Experts of a small language model.
Training: a variant of Muon for the experts, 368M tokens, 2805 steps.
Below are experts of layer 3 (counted from 0) of a mixture-of-experts language model. Rows are named router (the router's row for the expert) and show model dimensions 320-383. Each number is 128 + 32 x the weight over its row's rms, rounded and kept within 0 to 255.
After each expert's rows: "raises" lists some tokens whose logits its average output raises strongly, later layers aside. This comes from a sample of Wikipedia text that the model never trained on.

# expert 28
router [113 134  67  65 101 131 170 162 101 110 191 107  98 138 139 126 143 185 160 202  90 147 129  85 162  92  80  94 119 148 161 103 138 129 139 143 161 118 153 161  77 167 118 134  80 107 123  88 118 140 138 192 100 127 173 126 140  79 115 164 114 149 165 126]
raises: " the", " other", " a", " an", " their", " both"

# expert 25
router [ 98 122 131 148 143 139 147 111 173 213 115 168  91 130 138 170  61 114 134 143 137 141 128 128  54 148 140  98  91 137 181 120 147 169 116 140 130 128 116 135 141 107  75  75 146 150 120 184  97 108 138 112 151 115  81  94 136 208 112 146 135 128 167  76]
raises: " the", " these", " this", " a", " an", " them"

# expert 12
router [130  76 156 125 126 118  62  82 103 134 153 169 132 152 105  81  99 148 183  83 100 175  88  99  71  89  99  95 103 111 156  87 115 143  97  79  77 192 186  83 154  64 198 186 120 131 129 122 180  80 120 149 106 130 133 176 102 133 147 112 119  99 150  56]
raises: " in", " on", " by", " set"

# expert 53
router [157 118 127  98 108 119 145  93 121 124 125 120 146 148 149 101 180 108 109 135 100 115 143 183 168  65 113 117 180 134 107  93  82 118 199  89  97  95 159 115 167 130 130 127 120  89 137 125  79 148 153 122 137 128 168 118 158  57 115 115 178 129 156 168]
raises: "3", "4", "6", "7", "5", "9"

# expert 54
router [105 127 115 114 165 106 130 176 141  87 160 113 183  95 191 107 102 136  88 137 101 139 147 117  82 103 179 121  83 201 115 161  83 152 131 169 191  79 179  62  77  69  76 147 171 191 127 148 133 148 117 134 110 154  91 110 176 152 142  95 135  92 188 104]
raises: "In", "===", "==", "The", "====", "After"

# expert 17
router [135 134 108 119  97 136 160  92 135 167 127 104 128 136 142 106 170 169  85  86  91 158 112 152 128  85 142 119 141 132  81 111 158 155 100  96 172 106 103 122 132 117 145 164 129 109 124 105  91 107 114 191  56 114 147  93 153 103 107 106 122  96 134 136]
raises: "201", "200", "202", "250", "50", "194"

# expert 24
router [ 97 128 117 181 135 180 130 126 162 148 113  89 108 150 171 131 190 113 146  23 165 125 119 172 192 137 102 182 169 167 152 125 144 172 103 100 164 106 129 146 143  75 151 155 156 101  83  67 103  86 194  98 138 129 111 101 101  84 121 124  86 142 195 101]
raises: " in", ",", ";", "th", " of", " on"

# expert 39
router [ 85 103  75 131 155 101 217  91 130 149  85 134 106 116 133 124 131 126 125  83 169 123 152 169  76 147 148 121  88 117  51 168 133 106  97 144 149  69 143 136 127 194 169 136 197 106 119 160 117 134 124 186 116 122 144 113 210  80 138 137 100  91  78 136]
raises: "B", "N", "M", "G", "S", "P"

# expert 7
router [124 130 155 176  95 146 116 134 131 115 107 104 149 135 124 149  95 147 126 125 136 116 100 131 128 136 153 104 135 133 117 125 188 117 128 125 108  42  78 104 168 104 132  94 169 153  97 177 125 161  84  97 119 141 100 115 102 141 152 126 142 173  91 113]
raises: "om", "ub", "ier", "ous", "ats"

# expert 52
router [115 119 173 156 113 187 156 150 125 102 115 118  64 114 135 121 117 147 106 142 148 144  62 165 199 128 170 110 125  95 117 164 194 124  59 144 141  83  96 139 105 131 117 131  83 134 200 143 186 116 117 115 136 154 110  49 164 102 149  98 121 132 169 119]
raises: ",", " of", " and", " in", " as", "."

# expert 50
router [ 95 133 161  87 138 101 134 150 132 150 106 109 175  78 205 115 138 127 146 110  65  99 150 110  98 115 101  96 154 199 160 103 161 110 172 170 129  99 162 132 126 179 149 141 119 143 130 157 102 147 107 196 107 112 156 120 129 127 115 128 140 154 187  91]
raises: " the", " ", " what"

# expert 63
router [138 104 164 124 179 149 154 156 149 122 123 164 137  93 145 166 133 167 152 151 126 172  73 154 175 160 184 172  87  60  90 148 136 106 130 142 133 111 117 133 190 119 129 119 106 160 144  90 115 110 161  56  96 118 107  97  96 105 138  84 125  85 172  82]
raises: " as", " with", " only", " in", " by", " on"

# expert 15
router [165 130 102 124 149 120 111 217 127 159 120 172 126 109 138 139  82 108 161 149 142 162 141 162  62 171 157 152  81 134 197 160 144 119 135  49 133 170  83 163  85  73  74 106 141 132 165  88 136  98 129 140 147 136 115 140 142 168 117 147 116 119 156 155]
raises: " a", " the", " their", " an", " off", " its"

# expert 38
router [154 141 109 156 122 161 116 131 165 113 145  89 119 128 128 143  94 162 150 107 170 184 137 165 151 117 123 129 105  96 127 132 166 153 156 130 113 155 122 138 153 128 110  79 148 110 163 143 114 166 117 100  82  99 155 156 138 126  90 118 120 112 176 105]
raises: ".", ",", ".\n\n", ".\n", ";", " and"

# expert 48
router [173 128 100  63 153 168 135  91 182 126 138  98  95 154  94 126 169 138  92 126 146 115 130 154 166 105 163 166 114  96 156 163 110  49  91  95  82 115 129 144 127 128 139 101 106 139  77  87 134 139 115 143 171 171 132 136 104 134 167 117 150 153  87  92]
raises: ").", "inger", ").\n\n"

# expert 34
router [185 162 105 125 134 139 130 133 153  97 109 124 146 148 150  69 103 186 105 111 103 126 140  89 116 107  83 117 103  88 110 139 145  97 135  99  95 102 177 121  88 174 185 146  84 121  99  75  86  82 144 171 128 136 125 172 114 158 102 143  92 174 125 151]
raises: "6", "5", "3", "11", "21", "13"

# expert 27
router [114 162 105 106 106 103 131 186 101  87 158 105 106 181 108 128 146 187 153 183  78 109 140  84 173  75  79 109 114  90  72 174 138 125  97  88  81 122 168 117 131 113 134 169 142 169 126 158 137 139 155 124 141 143 146 117 148  97 127 132 140 117 136 153]
raises: " the", " its", " |"

# expert 20
router [ 63 121 131 146 109 177 110 104 103 111 178 132 109 121 115 113 131 156 141 115 155  69 108 167 170 137 117 115 157 140 169 161 141 105 133 113 139 130 102 167 128 130 142  92 138 135 215 122 162 107 128 105  37  59 118 142 163 136 113 184 106 128 149 134]
raises: ".", " and", ".\n\n", " including", ",", " in"

# expert 36
router [ 85 189 176 126 110 160 120 153 109 146 132 128 158 163 177 158 148 126 127 176 104 125 131 168 117  99 125 151 138  87  83 164 140 126 175 162 156 182 101 120 177 176 100 153 152  79  68 134 104 158 153 122 119  99 125 118 143 154 100 113 138 102 109 106]
raises: " over", " at", " to", " there", " when"

# expert 1
router [134 112 103 114 137 151  82 137 138 118 104  87 141 147 105 132  91 177 104  64  82 149 156 169  98 116 177 104  97 172 178 155  62 153  92 116 133 133 166 103 146 143 150 121 113 115 199  96  91 107 184  84 153 151 105 184 135 147 108 126 118  81 107 123]
raises: ".", " in", " when", ")", ","

# expert 3
router [144 124 127 177 169 103 135 115 142 132 157 121 176 117 147 122 126  42 139  88 108 117 151 110 161 159 117  67 117 178 171  58 162 126 160 148 146 148 139 125 120 102  76 166 172  97  65 124 154  83  96 133 148 152 152 117 115  72 190 149 130  95 196 108]
raises: " then", " thus", " also", " other", " the", " some"

# expert 4
router [126 203 121 107 105 125 157 104 156 142 143  91 142  95 148 151 144 132 169 108  38 161 174  99  78 124 154  99 139 127 124 103 164 186 115 115 184 106 131 114 141 128 109 150 119 112 110 150  90 154 139 169 107 147 134 119 133 188  44 144 164 111 181 155]
raises: " many", " some", " he", " the", " all", " after"

# expert 13
router [114 130 146 187  69 146  99 112 150  96  92 150 125 190 165 147  85 110 125 167 152 146 132 175 122 110 121 161 148 145 130  65 128 131 107 172 114 103 133 135 125 127 118  93 152 104  89 130 126 168  88 136 194 106 142 171 145 128 121 163 103 125 132 109]
raises: "ry", "oda", "y", "os"

# expert 21
router [133  92 111  99 126 174 134  72 107 139 105  77 146 112 107  85 108 151 116  84  95 128 123 111  71 123 147  89  82 161  63 150 133 162 159 102 118 104 175 144 145 158 105  79 137 161  89 123 176 140 123 107 124 140 152 125 142 127 128 123 149 150 149  96]
raises: " There", " In", " After", " She", " He", " During"

# expert 49
router [149 128 186 177 142  67 169 101 159  89 135 195 114 158 103 128 121 114  70  64 103 129 125 111 180 130  72 162 175 165 100 153 126 150 113 111 153  74 140 198  95 111  98 112 118 164 198  80  67 154  58  79 173 161 196 149 109 195 149 118 105 113  78 112]
raises: "==\n", " ==\n", " ==\n\n", "==\n\n", " =\n\n"

# expert 0
router [169 130 136  99 166 144 114 128 154 126 152 125 116 101 120  77 138 102 119  99  57 122  52 130 142  99 156 160 143 115 160 123 129 111 121 128  98  48 189 163 168 138 108 107  96 115 123 149  83 149 145 132 145 118  95 154 123 140 113 127 153 105 168 157]
raises: "202", "201", ").\n\n", ");\n\n", ")\""

# expert 8
router [149 172 153  88 162 103 186 155  55 143 132 180 146  82 130 182 148  78 110 142  66 123 150  91 129 126 195  85 154  94 191  98 180 153 166 176 135 114 138 173  72 136 101 118  94 150 125 113  68 153  82 162 151 117 172  81 118 138  97 126 118 101 202 129]
raises: " a", " the", " "